Below are experts of layer 2 (counted from 0) of a mixture-of-experts language model. Rows are named router (the router's row for the expert), down (a neuron's output weights, with its number) and show model dimensions 192-255. Each number is 128 + 24 x the weight over its row's rms, rounded and kept within 0 to 255. Numbers have three digits each.
Before each expert's rows: a language model's description of what the expert responds to. This comes from a sample of Wikipedia text that the model never trained on.

# expert 1
Description: Section-heading nouns, name parts. Content words and word endings inside headings and names, especially life and career after Early, Personal or High school in == headings.
router:156178104135165119170118160158114147085147148161128145116147164148089120125142152124133121093165128144106110177084087127116143133114122128146122120097090141133193116149171138129129149148140129
down0:074137131093157093112118119143142135147116168151088148136133165119146138128134125106086158155120165095141112134125135113123156141129149148077156148116111110120144131153153122135161111076103178
down1:176149159154114110123110100130110077144149140114116151143095108074145186105139135105081112120144138113143128094123133110113122168118113161126157116094126132157162169119079119093162068141160112
down2:115135096147129110098122116141094097116125124185082149115107088127107129163107097199082113148121119098136123107102142106129131117117132096139142119108125149136155166146108116140146114145147133
down3:096115165118136133098168109090072157117110107127148117121121094111138082077150149092171116147155113112131128125110159157094157157143128141112109147111106131116184108088130138087131143083112120
down4:085123107130105172125121049113137163126143138138135110135121131133162119119126147089104122123099121146148124101142166114121134084155109096124111130104089136102102150117128170122135132081154120
down5:125142091114178138136148105097108149110105109154122083172103144160137117116113151111129156180159105101116127137116132120113111134171156149162130159115131182128145103136094118101120072147112099
down6:111101163151153129121111122141102097135133149127178143139105138130143058067094115100141112084144116144103141138135107072171155096169133145144113106076147135136160113126136124139115124123083093
down7:129096156121141104130115137150155143157121147115127172133129112112124148135130159122131088120130117120133139148130126083132168137106127119115131127059115120127120120132126105126108103131103092
down8:139154157122110079134087088106153121107135097134176095108128154162117128099141137130091122126114108140076133092115125106135122137111145134123140113118162109113131152077122164178142137097147151
down9:110136096176161129135149129086129122124146112109183082137146139158131111110143095122146118160122145131138113107121133088135124169156130063157125153115162087105133169173161136124105144095122116
down10:139131097141154122159139155114164104142130131157109159140184138073154127119109094124104124115138135110121103129132137114161138101156119088109128177094129140125133158143134139148144163140114117
down11:138122154122130105090083132111122139096134117114138089080128151150127143115111115144136157093096146145154175074134107089101128137116121125119080127128166151120160154112145169153175111158139118
down12:131102155098120115127161136166140157104108147072084137120133130034122153127135134125171140157110115107120119109138124129157162114141142119101131161123102098138155132140123113137077129168108102
down13:117128141128116135094129078130109128103057146132105112122170102141131142127139112141163162146154143124082127148155167114129133127109106122134127113153148137078119156128126142128109114139112136
down14:088141124147140167142100138100142135138115121103130116128153090150124097102141129139110131140177167161100150155116138083174101088177134118138104120149112069154150129108119134117126151099127166
down15:158120168139152162100131138126178105137119125130109170099131140089129120133133145061122150105129101132115177093132124155102118161141110119139113104134122104155159103144155155171102136120159092
down16:192105153153102112130131135118126114109179136098152162127099187126149083131091120096162128138128124136131176128136136111134109141155089089121140103132125128131134113143150126123132148131154097
down17:143114102086184131151122114139090122091106141108109143163124104117138115126167149119102096150139110127131148111141167132073131147120131194115122121115132127113132137091173103127148091148108117
down18:111143128094128196126129110089116136109113091076121139127099149138134119116144149099116106121117136104164103158175122134109112152112124124129122120132108113146096125151148118163135084153110137
down19:155109128109115122116094126111146117120155145140112088180104104181151131103129112139120122121128118148080139160149126124122109088147102147094144125146124134045142135126087138053128134109110122
down20:129062145104134106122072105131158133108106103137137131074141152112150145155104153137139132108147127148180161128133119113118145159153138158119161116117123121131127122131117155130158124126160116
down21:116144110138116076169116155124112112140077117104169145131156128130142098118136139089120128190144147102131115114138144154121154159110150112157188162103152130142123133138122173085125140100153174
down22:084113116113144122158118138135111118107145137132112138171150159127141089136149127104082154121101072130133126151130135149158095118140107090120177101144167134101119129166092131152143161178123135
down23:152124137161130146150094141146146104119112120101118139114122150120137103128102142144099119149172116155107121114155131089091207143103132118171116147147166142080116178156110134153118148149148125
down24:101118124076123127097091103150145173121107091169113092087124133099127132133147123142081095102127158142090114121147164122130133123200126053109097095117138127167147157157130094129142121104098106
down25:147118167112148105178136131133163092159118159110206099089115115109185128113121115140130116148091135122125144144064140131107102120151120166136156154130175151096145131098157106157138164116148121
down26:104182098126111133157189149107134138143125137136151109161123138129101114099153095127158103127155132150140095148140109108075102119148151115152127147118192134085140174147155135113152097119142128
down27:125094121130170140149115124084117144134107075135128129130151122133158147126102113116146173079125124090116158153103144162132162123096131136140164148104161108127109100098116169115140099133120085
down28:116139138101131148158124145120121138150157129158151135155128101183089148137146105142156087111153079144106157137136140136126138118139083114132149148075122134165137107074176131121097089147129107
down29:117125114114145111140101127153145130159158120160111166131154130113133089103096139109113090114135146162153114130133093171145111142120142098119148113128070141078139172137137131165158103146145139
down30:137171127130141101132151139120088154101110152137113127124150094087105104097092131126153143154126140116113131152143160106149174172152116163162131128125148140161124141172147106175088144141163099
down31:097137110122138151127114152139136089094126114147106153150142127112171145141138121125125108135101116101086164149101160139106110116167099119150115101157105079148152135154143116091097113103135088
down32:151199150146113123117109130112109146108130162126144090136126152136103131083119105152101143151107103096165114140146172109104128151146151162138117168139134101135094159170110107149090136148131120
down33:144148108122100148145107110138136109120118124130118091146130100141126150112112156113135100168168119159082095145108133113099177176142134135139118150092151183127103109163121103106095191143117134
down34:082135139131114090167113144129114145068163165104186122122141127157126092128110120155153128140137108152124141134113103136137152139120129134103127085152123123104136125123098139179113138142139154
down35:120118100116113171102120105164124142125125110131089118165095168108115143100145130121100116144201082122127082093117133166103129115113119137094134130132104160162122172101155098174076144102130126
down36:168132112103116121135130140153135128099088126155110104157102115136122109131132097123169093134104149137118114131131110137112141172170090101130136118124117118138145116139145146100131130168099115
down37:147169135156091143142112096129106159098130112172106145135107126127114133089116096133090116131118133141153155107104132078140137174138123148109124109107157130082127153113113143137130144142155169
down38:144172105118120122100134110159118157120109101132137069144120092097170112131126135140103131106154139126080137140077128110126124148168126158137136190135124156083122110123161163124142125115073095
down39:107098148095142111134126108162112145102127132184137172099140136129152169146148084156140141129102127126158174112099091159103129158123122089120125133152134106160170112160123133156149105106109109
down40:140088149162146112117167109137147126104162153149137143106141091146105185169130098133125143150146171095164153106128156150119105169111171141113079129128110117121170113067145117090140138090133126
down41:065156107131133118117089161141127146084096166147139144110114108102150153134115102140159122102148107148085149130157174098132129071138103143124124149169128126104131153097131132119132171133137135
down42:127132090117143086151094157133114100143136109123156117140109121161129138151130119149134117155155115111101088116130162101139088069112107115147136100153166126127109107100103119084111121157114134
down43:141129128144100152146148121145148092183129141131166115146154106143152129089102103126095132138158151086103124155098117116128126131121150110122149168113138175139119139160147134104127081116141124
down44:117150157184117093111116100132096110114106130121139085141072116130175162138135103092100124091130089102111126161123101172143128122154136129072127131138133158172102133157170084115119131142123177
down45:134120121111152182128160138128146130109103141102109103111089136111082125135175157118124086137144098120152086142106143152105114154107137158140119156143137101159140104113117095083140084117143143
down46:107138109152116131108123111089126164093104143117112138143124106151126121096150107138128139106138131153145135134140156116181175115111114144157098137165133156155149131113125153110139091126144096
down47:150124167155099105092134120139137108150111086107130112175126164160100132129104132128157129164143086126187108129155154123116102167145070113139120147129138132129148164132099104086131121097131135
down48:130149143148127095133116100117172100085149120131143144103159123155134168119120086122142148134096139122109125167145120141147116120159177126055139126129115087131152120179103163112143119104108133
down49:129128112099126136128113128084121134104128077157167160114138099127114112153160096106083146124127124123138155128136181144131143090151146156146159148128059155125124079118131142125132143148126094
down50:149093129112126078143115085101118135161163098145121072152130170110134141171106123128130119127129126120115156146193113105123107114129131171113123152108157134141147127112159172126104084114139127
down51:147113121097127164102112132171118080108151160137145157152131156100129134128136130115084154128182148142142135111140129119167106141135165162101099156121098113164112124105092133129134109120141114
down52:126136203121130132109151140111102096154123130103128123109137109156137139131132126146117160104151118081134138161091110138133123148113130136138139168128121141111132113114127101127143124078123133
down53:170112101081142106157135123140137100132116148133115178110133111147104116091118148105128123108129198177172101150114079120136113135143190159105158134086104165164179111136135124135154164130170127
down54:126124127126102143160116122165173104092120143150156085148054153134107115137102138092127149127137123170144050113102149147132093131188131131106140155126104185149091113166116121130134112128133103
down55:162155148138114150118110141136105139091147124126140154170124120079058155116123119131132109134131120121150079148149154099048133122110075104138154114165098110126156092146115079112084090162112107
down56:121146108147114141128091107120149117120149101137109072123101106147177168097181148112119159117123165135128122143156093141100123111101155135125083157156149177154119143113097105109092123091117157
down57:137122150172127075150121185165136149119148152131148126133186085108140121141126094172151099166111108125109116128138097148097114151107136159121121148174142110096094107119131136074130145103120149
down58:130099155147128124118125085148116129110099123136085133070120139171072132154127138110140096131119115104161124155106123146147087130102080134117059107135143169116179138122155141149089126108140134
down59:095131153152145160106111101148142133126164150144108145141129111136131116149088125134129168125141084128115168134099130114133155139110136149096128149123105072090142129158154144165095131122139143
down60:118103151122140154129131101132140124162128149154087163118142143164104165213138120099148090138146157150105072107155138126119131110072126148114145119075127162158120105160124135110175143129127109
down61:131096152102164164115115137135106119122120080104136141102124092139152153166152140110141115218125157145155128152116128133103129133161106154141133141118119160112174137154136116115072138131154093
down62:121087112163134155102147153153114114163085172167129102111150146096148158145103120159136144153145088129129137120134170118122125138119142104131133101151155135175165143109127082175087100130130118
down63:109139102143109129151123148136139154148109125120132133098150133105140135120102123094126134116138046153123128115103145183120147154125143147176104112136117136134162119116163136150109097123121117
down64:145121163128169159087151114137130116136102131144148123095131065105101160148126080130147099147134108131156165099174136095123157092143134139099082112075140089161111101142110137115102114099116113
down65:106142140129130157117080120109150125110108113128130139107131146171170110153132130090106175091100118082122125119114165097146142093108111145132086126148122167150159121102146177138120166177157116
down66:153169095168122132128157138105108115141127092152135101131137107119089079126123136104084148187120179132161149090149114120143145123148179149143153128121136133167115078127112117118166137153115141

# expert 10
Description: Relative words, time nouns. Relative pronouns and time or place nouns after a determiner, like which, who, where, that, years, century, period, season.
router:151104101110102104147104110150109152145130195129096165123110122105143141155139137110146155134093133104122126081119137149176122135100117127158159108101131160153143131154163121105130121116079126
down0:142121137145129123099133125153107121150129138094156138163132133113144140162159137114158125120116140146127127114092094105118118091138167148111136105135128116107141128114115126145098113162111138
down1:130151132079150131128129096121149122137132165144125147152117105145169131157136114123131096110146137125152109120112119152095166142093140107112145154178090142073113107122101094105152115141130183
down2:121127123129107121157132180116141092142162147097154133102175132151121101095135126155147154115123131105080135105073124087143110183122146089132165161092122131082113134106119159139075168132089170
down3:100139135139127067104093168134142186094134086131096130133101080137132148106139130116107155139137153107142118129129125098083144168124110141116115160111146092128140114147094111151127119104103145
down4:094136076124140154118176140107162150151101156151078116090173113151161095124094109116136116089103151141106080100122154109155165119181137117176136089137146087193120125131131165122124162115138113
down5:103132140114147094118122132177100163113095087166121111082087147138126086145084116143149107096108104151118153130151111136110133129097099111145126128143156151121159113146132133127157091121106093
down6:129125139108136164123141114136101139131104104114162143159133116071116128102135135144123124115154121150132145117098116125118084129090144082136118163124075111109123140126109152156136187118160105
down7:121111127148162102144172149108129109088091146083150144124135140135149110123153107140120147073144130100183149127116078149174151089116120128099098096122125120142152142141138144117153106121142156
down8:128109127131121156095117160140129138118115136092166097115175161170159136134148134146139144134142136139134127117090131098128159095179155114170130150105091106170107103135134135122139077091157103
down9:136091111126137130103101115131116155151134090144124135132135115079094121135136133121117152131093124128105108133112113162149105150142117137107125128144116130137152145156112112143101192167126130
down10:141115136130106144105088122119124130097119135164177176099175137134126162131104055139155149116126138126171116118109116149110085150086119098147137181138129105155095112080132135101109140159121163
down11:078116136133145158117096122136133147101173113106090155153094087145111142127084119147129132129138091172135133118172126118119089085108090124103084103185144143098064181109124098132119126131122146
down12:128114126162125105143124155112106116136148122137100115111101118124133184142103116108117157128134119142105122142090109108135104100141148086137154140134159169157160142103114095157152176112173165
down13:166113197168126066111155123140169130110119143140150109159117182078137179129113091140090128098151095132119144090106073137121145105103088121123144134132129145144136165156085138103143145086126140
down14:123122150132156152152156109134135120168200154107155062134139122139124109158157128123136133198154104114142132095140129159160106151141152133089109114137157152117164125154145102148135136151098151
down15:128168109140106093159098111110138084131151158140105145093125111119142131119117122129119135150131129149113123101146149111117165122129143115126157168153139074111085132132146127088148125086090163
down16:080124111147159123105121116124158084110118106127105104135093125094129122135126169126131155107172152124127123118111087101142086087140079093134158147123129172129110160132113176183152153110128090
down17:145159095152145108110097127148126147134129060134152123127099166108102142158129175105135135119148181144137154149109096125108124123159140131141122109136155113184147141115120104145145144120137116
down18:117140146123125120156078131131108110080150151204108067110178135114159088090104093153122152126121140145148137137140107147133161090117136174143119163148150135129112120128137137085083112150139121
down19:083128145111164120143157160176143134109143131078130142139099116187088108130109129087122102128143129115126154110129152155113121142125128121146161153128117122101157078122149170123100126118091142
down20:084102114101122155092138119114077121147165123125122149115092110167147143127124137139114145136143106104106159166112146115124122124152099087152109123156112171129126132098137112147135163141098095
down21:131159120085136115156116146103133161155158157074144102159166131126079102119147132161141114115164140052162133100086145127134111133121118089090135124131127145183098125164133135141099105092104139
down22:116114139122100143097096154120152147119113117148110085133109109130140118180114101107148095089119119143151150132118114131110099163151140148109140098158117147123123139121089137103110150113163133
down23:116140108106134104145131132126121141134129087124100114132093122160099151114131152160121126124106138093119148174121142117115116103130115169082108164139167133105129177090135139131067108080170125
down24:091158097106084127144137120171113149121120100137097168131099101133122196097147154148147136134095135072108137147097140112132155076131085109139185181138130153152124148131134120162112140165123075
down25:106148149119156140096110136110142088164103102155154153145184124127140147091102130154137156110128133153152139151176124139141160109143145123121142103155169151115149123169186166109140078148127124
down26:121121113151129138085132133123085149105119149155090164149101074143136137149129152146152143139150142105118087144055144100112160139119092161089159193131107128142131118122126140133111089137135113
down27:057136100122162138083107175118144140149143106089144149111147106170140122100118100148131115144138178124132130079097125101141152166051152121149144129109134115130147156143105099176136110148142107
down28:110140111138161115140167160129160126110125123113153129078152097166114110124116100132143147120155153087130115111094134127164151106135081149162179102152134139117154155145094158159075135124126161
down29:101092200146126123107154129135111127096109135075145129094124124139128152114128122138107108141138124121098145114190130127137116165141126110143160142146111124068131143092120132128125164135170153
down30:117105144064107183094150152138121178094107127139076104196156111134163139110134143140118108146129108107101159125133149155127151126094072162160082167082096159132099110110167129157091132124146139
down31:087140121163160137106138132132104159128136169107160144125100133074113154148124114138158123138131123180125149127132181123147130126112114112191098161112116115117103103135129129068130135114113141
down32:138126160131142119125123109127160128140144148083160134141111163095072164133141123132123095152136104135128146126143135133121131105111121168097110115117131141084133125132110127063111184143093150
down33:149105137152122122090104110094131145120107130141150131114114125064132160153146161101150144107088140120128131148170144137119142151098144137174109139092090113118150112115156121141129169132128092
down34:131134126077126132075174124103158121106118119146110127149111138138117106079098141098142136098107126108138133137090122125128120139149156147121116116121062150108162120131152125125108147130141106
down35:155155119095138117130141119125124085182163151160097131173168115091117178139156122078125140132176111100102164177085117115103126129155138097140112174119142127119116114125142109128115106147129132
down36:123117087092125203149103143107136113144107153119178098183151066108156136094130142125145153118129110140133133136140156159087123134153142117144117133121117148101127158123162100137113143128110136
down37:092123135106146111124100155183151095124126140126126128151127113139136111129118141075102146080160113126142112113130156120107119138146069113134111128136095125164122108153187138151106137159192137
down38:145147164094087128087121145113193111122118141135151092155115098141130137139130158112166148155122154092129156117120177078098132152149133061135140144157120142131110088090146170120121117130114147
down39:126146136173114138141165134123071118123135155108126143192132121123148172126123131145110148110130119130129177117112109124120076120133079127145177116151117108128079121163131106147120110115171138
down40:128165133126104111144091073131160167123146116077105126111146112152134086171104140098123128132137154134118114146118090137151093127146121148138164065188111156092099099096113151115111153132126101
down41:125145116112142123160139100160144142112126116144190155142084138108137117091111110108105116158115131074134154120146129130116184125125092150136133118128110108115129159152137149126121155128100105
down42:136200143147144144126127163141117159101133102145120127148142164145133137114147153109079153091064156144112160136112122117147158093154127131123153121132157142135154152120167105130152133088104074
down43:131098118082117138100148146127098108082158150127131106089149114117111085133123122142113134141126140098155117130112161115154168130114114094110127121177167104105164130121142128147134123147147164
down44:141150125153110147143100094099144123140116149147105144122074116098146113141102109112109117138157099089119111111144106156120129142146160111097131128204097126077122066142127098163117115135105114
down45:119102169132148110140166141097088100123119135117096129105121136115108161101194149164153121150114162161104136114126150066080113138128134144127128131091093109111121106119110135114095121129092158
down46:120116106099203091150153153092148083140120129045166133128152111129133086131122130118122118097136125121116160113106103106116163129112110136158133083134169149139141104130097094117178099089132156
down47:117156125176159107155177167163144103099113097096146077122140145101122167129101115138141135153095080136108167124144100127151125099182097163126136124154104172116123143121094123142110124097132159
down48:160113138124135115146123126128141122154112091131161151137109148110129113126117125150111079107129107120132124138154126143167117152111122106122128133110125086122132144134135152111120157100148105
down49:124158084147095118120130112125125140186116150129112104153106136149102151122099160137117170121110147071144119126092124088133150128168146143088127098111144169090143112143127124151144131165126118
down50:126137133106144120119115125122141106124148125141105099137090148113138139173095149121079134114105142119155122126083171119111146093096129107120136152101137193087141109101090089118117117150120100
down51:091168149151111150133147146097142075118130161099169140140111137147130144154137164152139111134108140116092113141175137100102157133146103125134120112142161131171133095152109112120177129144124122
down52:112107165121127106115110094155174089124140181167083111155120145088143145180143086125098126134130154114101146135114128107121133143125125132112120158116116154108098152106090139137154129146132111
down53:106115172140098115120100109110146161150149127104147100134167161121144086112165152093102101091129108113114106090110109141125148081127116103141158163130121143148116123076149111127174177136104134
down54:128124134143113192118141128109084103140149093089109159133077089112103135117143126115159129123134113110165093120151131116113136164144113096133099119129159150099099093137136157124112159115130132
down55:143178132160122116150093130127109131151142116186100138093162083115087158122125104169110174151126135102112133113127159167165085130144153128122159137129120143154103100119141128108160093138143095
down56:094131170160171148129101113155111075093162112120138132122135132149109115138166138130110118151110159133135143133157111124168083111103122043104123131162115128118114138132137155103145116169094114
down57:165134134127115157131128082136070098135140146099139171139108124116136125148107137149093125142124176123149101156147168110152139151142119143117136111113120134157124103152073133110126114089104139
down58:128144128126116144111160144169139152134100122113128140126103145126139112131133159093115104142098172121093174131100129114128131116113122145131132131121129109110150174145124147113093148131147131
down59:110134114096132126162094138137115115145128071141125106114130131127136122207128136151141110162129152099156165135103152071117111166132120117117124080116162112102123155144099158135126122108103140
down60:159104172106123058180132163095151133120112104124120128114083178113159121110140104113104115077157155100123140122146150165152125153115118134129116124125102123150142170103132187085151126178104113
down61:166089127110124158134184114089106118178140159137054100161095141168154143108135117082105174104148098099133064124142094155154166113137154145126099128096104133144122140136150083119120134132125131
down62:121096107146159133139114146132180120151126136125126164122121124137103103126136163152114165120114097121137077108152109138142095063106129142112145131120144134163150083130129119158155115140097109
down63:099117090108169176156106153139088099170115094125167144112168137140125055156150117111145117120101192153143126149146152164119136180126108103143154079091091135114140081124107145115125069123145143
down64:165124108134144110102131105117137109111124121159112123114172141092116140155097117138146132110158179101159101134108077119097123123122155167122145116107155142119129166158116110146142154152117116
down65:091131164118162118125079142099142097102148132116122154091139158128066130158121157141111147135151122075184083156166118140123115144097157161159159092165152158124126134146138167139133152118105094
down66:165148175076119170114122118117120140118130131073129116138112120157125094128132130123128141123112105088118163127152115081159194151121124129133091067084097146139127120163135150109129141138132179

# expert 9
Description: Dates and numbers. Digits and commas in dates and scores, especially after born and a month, plus nouns like title, name, final, Award.
router:163095099150129146154138147139145110084118169164077120079133142118135147112115164145126108152119125115090132102137104113118149137143110133154081110135140137099172109166131126115142153148180143
down0:116146112139117115118106123123143133108104168124123122132120136111121140095111133110106148126180140107139104095110075065107120101102134164153140163123101136126119162161127185138149111080131148
down1:102104132147095156108173114127145159113102138122109123138147140113160160067181100124150184123132109135155122074170123116143160134146131133095116165092114216163119115124086136125143138132123159
down2:117132129133130163114143139147098162161134154107093144149174136141137098130157146094113148091168084114114097135040119171146174168092147163107140134100148163163170140086108131132103108088122141
down3:120140107174133126135099123147155135143094110143117115118107117132097130141127087122131152131158112110184081148103136114123148155170140134152119126112097124130119134169137132119107108090126113
down4:137141156122132126105134150103113145110147164116154115156127138159118165124099082127103129124132155151086150116104138088143120137133123114121129141098129129169118103151121119138121130121112124
down5:137157113097132157137104125129112161152158096114126119157169106148131085109080135081134114126098125130143137143122142082120161119118112147121082153135126154079134118122155172115136098142141127
down6:132140140113146107110118110178120149112179097140129116088129109145121153124132112129113156124119103129107133129132148153148136120178153097132109096100120127137111126112070140113105112096100118
down7:157093122167131114099181116117176148117130130101083133110117123164154162136154121109185136151134105131088178167136136119106128121119081133112092111141137121133091098128131117147138138111103149
down8:105139121145102126145150100131142103155077158115126117134142114078162127129110094138125105124127068150152140117159131112136117192112145138107113131129139114157117102108132125151120164080114138
down9:131132140107098107087127101129096142130106098109092109057170147127116119116154169158145151134101143135120143130105144117108088122139123122096149146099135120120111141099150140109085079131133116
down10:124111135104111104162108161129148113136142123121128109114144142142127156143134147151138149122082148170122127123148121129121172099113149153107116100146132178134114134156145142123128085096129118
down11:158151106178132130130152116108139103092085155113144096098143085145157105112119176149114117131102138134108115136133151103142173167123148130163156086108156123097117118113140120121165150123112112
down12:139136162125118104067146111173151112093087114158114127128117120157117158126128080101145136135095123125144133119147125135109140155091162149095125114134133143140122132130128136157134179168128156
down13:103116117130120108128158168070094110131172110096148134122146127112074109172109106102135098081101087089144176148118118159104118139136088121172157099133123097127125092119132130111111146144111114
down14:089135130097120135135120124170143150121110110138138131082134143099066095097144138139159141091133122104079117156099091139115096112153144146171104145141129124134162128122126140124085129101168116
down15:129113153111081123152107151124106130135111155136103123101097138159154142129133099078142199170166086111118140134133128126084138141151151135160156089106090160161124122080157127114113098126115133
down16:159075109134125094152137136087156156104159139148117135159087123096115183092161145117078141113107137087126130077120094131097107086139115112104115123141143106151126146153113143117118130165126145
down17:131109176140122199100149126124125136147143108137123154127108132083092088094144101130128155168153129118114126093149153135122094115103083176136126161106101098154105140182129085127123154136136124
down18:106120136137142166143105079109107131167161109087118125136160098106156129120166087154117137136153135089111089088140157134112075066101138141116142137138119140132071143140149139118126106127180121
down19:171167119078134132121105134131179166146121170125123123132147155132128147162107099121146078124121156130098106141120132127081140167139123138133154120128123099146072150138123139141172132125167132
down20:147110102127146108068117143120169156138125130130150130156141116117171158110109122121137099122143163102129161148131172131136124179132144119142160120132096160073133167160124128092129157117129061
down21:129117145158155123111090136182109130108117093139120124108117150088152150133107130138104132106104154148073116155112089108149122120131107171125135149145100125095109145102122083120121144156170150
down22:122110121078096133129109134159147124122094139100129137086137107151101118126149112115162143138125102133172096100115104111121087148130100153128161103144108116106136100142147116148138135128103117
down23:116147125159127147132152098139111194128119114075143134130120140119120126132104162118130159148107126126118129174127130118122148100134134146132055135131119091093136119135146100169093157170152085
down24:120125118091106142106084148124082149115106159141104117144125151072102152153124137155124127101125140108109150088135103112104143181118106102107131106135125132081125118143079156123080202135138122
down25:136132100171122126172158118184145135099125109118120101150153165142094077106105131141134116112164124148098140138109085130085167145111142131139129127128132128108120129151172125167130104157153148
down26:130117144129118116182100087151117139146141160137136104143105167103138122107093123112126122119157089105123133114198143135113155167126131130151125131095123125105108151117152125125087128148090114
down27:089134132180169126103103140113110126126153144115181146109132104140177126154104148166129083127139106124150152090120159142140098106128175093144109132167149094126117153128128137108155137109183183
down28:096068115140111105164127141157147149148107198102090158139129104135185153156108138139144133159121159115086137115154139098126163098108141136072117160129118191131093134133146151122130132132121143
down29:149135146102170139131125150103148128134127070104192106128160100140155138120114126154113108113133099137048178145127166163143072104119085122112147143137112112102118139120148125124111160128133150
down30:138131097072122125136125123168181165123105141138129115140137115138107112127120119071181106126147133122134127112105137158090163120087113128161136122115123124095173104073149100136171141116146139
down31:124130139152145125128098119126123159172153116131113085141134113108144143154165127133169103143097102102106136126094140105135115159130085111114131159096125129135114140161135111173134129134154137
down32:159161123104162137137149132155132129095108092098139131126118146137123156132164151139122163130173120087102162141122133146083142150100102130152117134152080071141124106103120130132154126133102122
down33:104125061144117101113124124136131115128129173166127111132094157115150111090123161117111161113081096117166120139117140138156149131129136134119109109207154134091122134116131165104137117144105116
down34:121103129137103128146141149181134118116104120127146135152088125139153128141104131140124132091142128140115150140067165128147130118122128140125140132109133137149133165129099093155103122154143167
down35:113062099159114066148132211074128097126161119096119102132131105137171165112127094101111099162134114137129078154133098122130112092100101125171108128157131095109135098090152079149111105141136097
down36:125134127134094115137129111105114137134092107096131147161096136159167110121123142092123150131157071161093150119122119132172142120169099131134134104144096180158139114141135150117101120129127141
down37:068117149132116103091172153109133161149132151143080141169129114154107117082162121112102095126119140163111153091148133115116127097133136158122138119124130132152085152138095153122132105147168148
down38:116088113099123107168097151114127130133074119157111099139114110134202125089115114140158122104074133130100124128126123096119124137120162148087105147137151131150129120136139106125118136110180166
down39:172115120152121084134086151130117127144127143123102122148095153136122112126138156134109140080111141092154157109152126136116151085114086095124116169152130170156099158145131116067114131122125132
down40:155168126141117139104097124100133111144146112099111115092121110165098108149154141111137110172087162138141135155098110077136123141100123100166111129108073195149130071142146144171123112131128156
down41:127163131111047171145148109103153139087112141091184114128113136141089142146141119136108137184186140144122067134140124143092150150130073135110158178109100112136119123120162104138109119138142117
down42:133148128138156107172138138090154158134119139137106076143126109107109075184114168162138124139098118117131092119111151139158151108106146090068152119121165155157118126121114152145135109136087123
down43:086164100158138138166129110120157131121103149142193109113146073081111107133133133114105148150150124152106147116141152147148147123121152139137105130131139132163133129104120130125144146080128156
down44:141140161124111136070116162101164133147188155127073126086177124128125136176126165138119150111146142134153120080131154134159129118140105134141077116120143149141132128156145142096100063119146126
down45:145119134118096113130162120165129085111141087096138124115057100146099099178150154130124164179149139092146058109123158135138123172134105101097096153153158103138137121120128133175086092119122134
down46:149162137092108148147127064140150140157135114134149108122129134140146114115117089167180137159125077101132162086168144115083137154129106126100121131129111159128138140105158118096146129133150135
down47:100097100166153132132080106121136177129101115126159135124105171145098114105124161112102133141165143147098113109142102141125136119137115115100136098157124161154122107145130090147097092129143125
down48:122175098122109131111115139151149098099104109140135165164118104151123145109098153075136141121155178113113090119113095133140075161157114143157128081138123163098139101137124111128148119139069142
down49:143152109088073112158115125126124112122110135112142122145135151154131072124148128074132118113126102138115114169137148160128140152134115197095131141084153111132123151118104091103114166144154101
down50:139154123090083125116092128089163168083132126160143107112146128128119125130101090140110102117150107156162137126092128086119094133166169108141145117135159096132132160088100170152142134116136155
down51:108090139114154146166121141138159184122149149099110110131133098144136148083129133163131141143124096158148114128117117118124110126080131103119124142125119138123094107130156160105156115078108137
down52:089116083110126097122136156170110101123120078127102127183117128192126146111135172110091141117096131147129097140118116148132107149161164135098126109132166163092094130122134104075105124117134133
down53:099142089139136114067129102131135121138146095137135126131186135118152193145176149135186103086113136159143098103115156136112143100135110129107124137145159107127136125159179145095099147174097095
down54:098088116102128127108147116113164116164175155132109124108168121131169139207148122106138138141142111127122163147119106149135132144105111150128167122155088122135092125132132100125108103137130169
down55:141132135128106160135099156103117109129121131141119108117162112124143131103124113128133116065117120114129151172124163121151123129138103131112155108139124102125138136104151123144105132148146172
down56:085130132147095140174125144122124163115138092152129164125097157158092163108140125099172119140153117159154126156129094082119090156159144129135160143110104154087121135116138124122168151128117151
down57:122128118142133166163125171120137099113116178135115118108138068067168134125102115138108187102142134090126103143131173142116151126167099089092097143127139126114114091148104119186148156121211125
down58:116117121153170161180142118146166126128085172079140146100125141114144161085110145152114111130164094142108111128136103103151120086136149155123155079126144083160111176144154101178120127128124156
down59:111134148112107151126111137099129114104143102155131164172136133158125103114144141135121121108105210132105133097153130152139178100083173152093157097124154074137139104152089133117155161092145101
down60:151165212164158132158103106130113146158090132142120135115153119129117137122128157093159129137167153111168176115103127100116133142105145110136135166098118146141162168171102135152139119102098128
down61:111131124112136160117074088101155129102119152138118142128121120122116141143153172148156125121138153142155122160121140143123116109117135145107126160119151111125142169113174127165098112145109105
down62:127146175131116116136127113132078115120113114148104115126120116091104110113135191150114138100154098154122130129148141121103106143160130179099126132100106118145173147111127148128135120141105111
down63:136119131175096117162118102153138141160117130138090117168128164115121096150137099111107068110109141136117162106152164130152175107106171147173150071131111134129151125117120116106149165107099079
down64:102102182140151126086150178121113112111119137125108100103168153155138083121126175136121141091123113126104099135127089094174118083165137089144145158062146161134146137133137157155112137119155149
down65:094081138120166082152100119094143126157155141041096110156149156140114123155137113114170134120111121114132140147139162119158169129129080159132118122099114107136119139106123138101146129162118143
down66:153120114137142093145125106098126152159157122147128188079148101175144115118114084150156121110105158121111089111155132140128139123134109135121119111150165147148121099117160129138116164179143106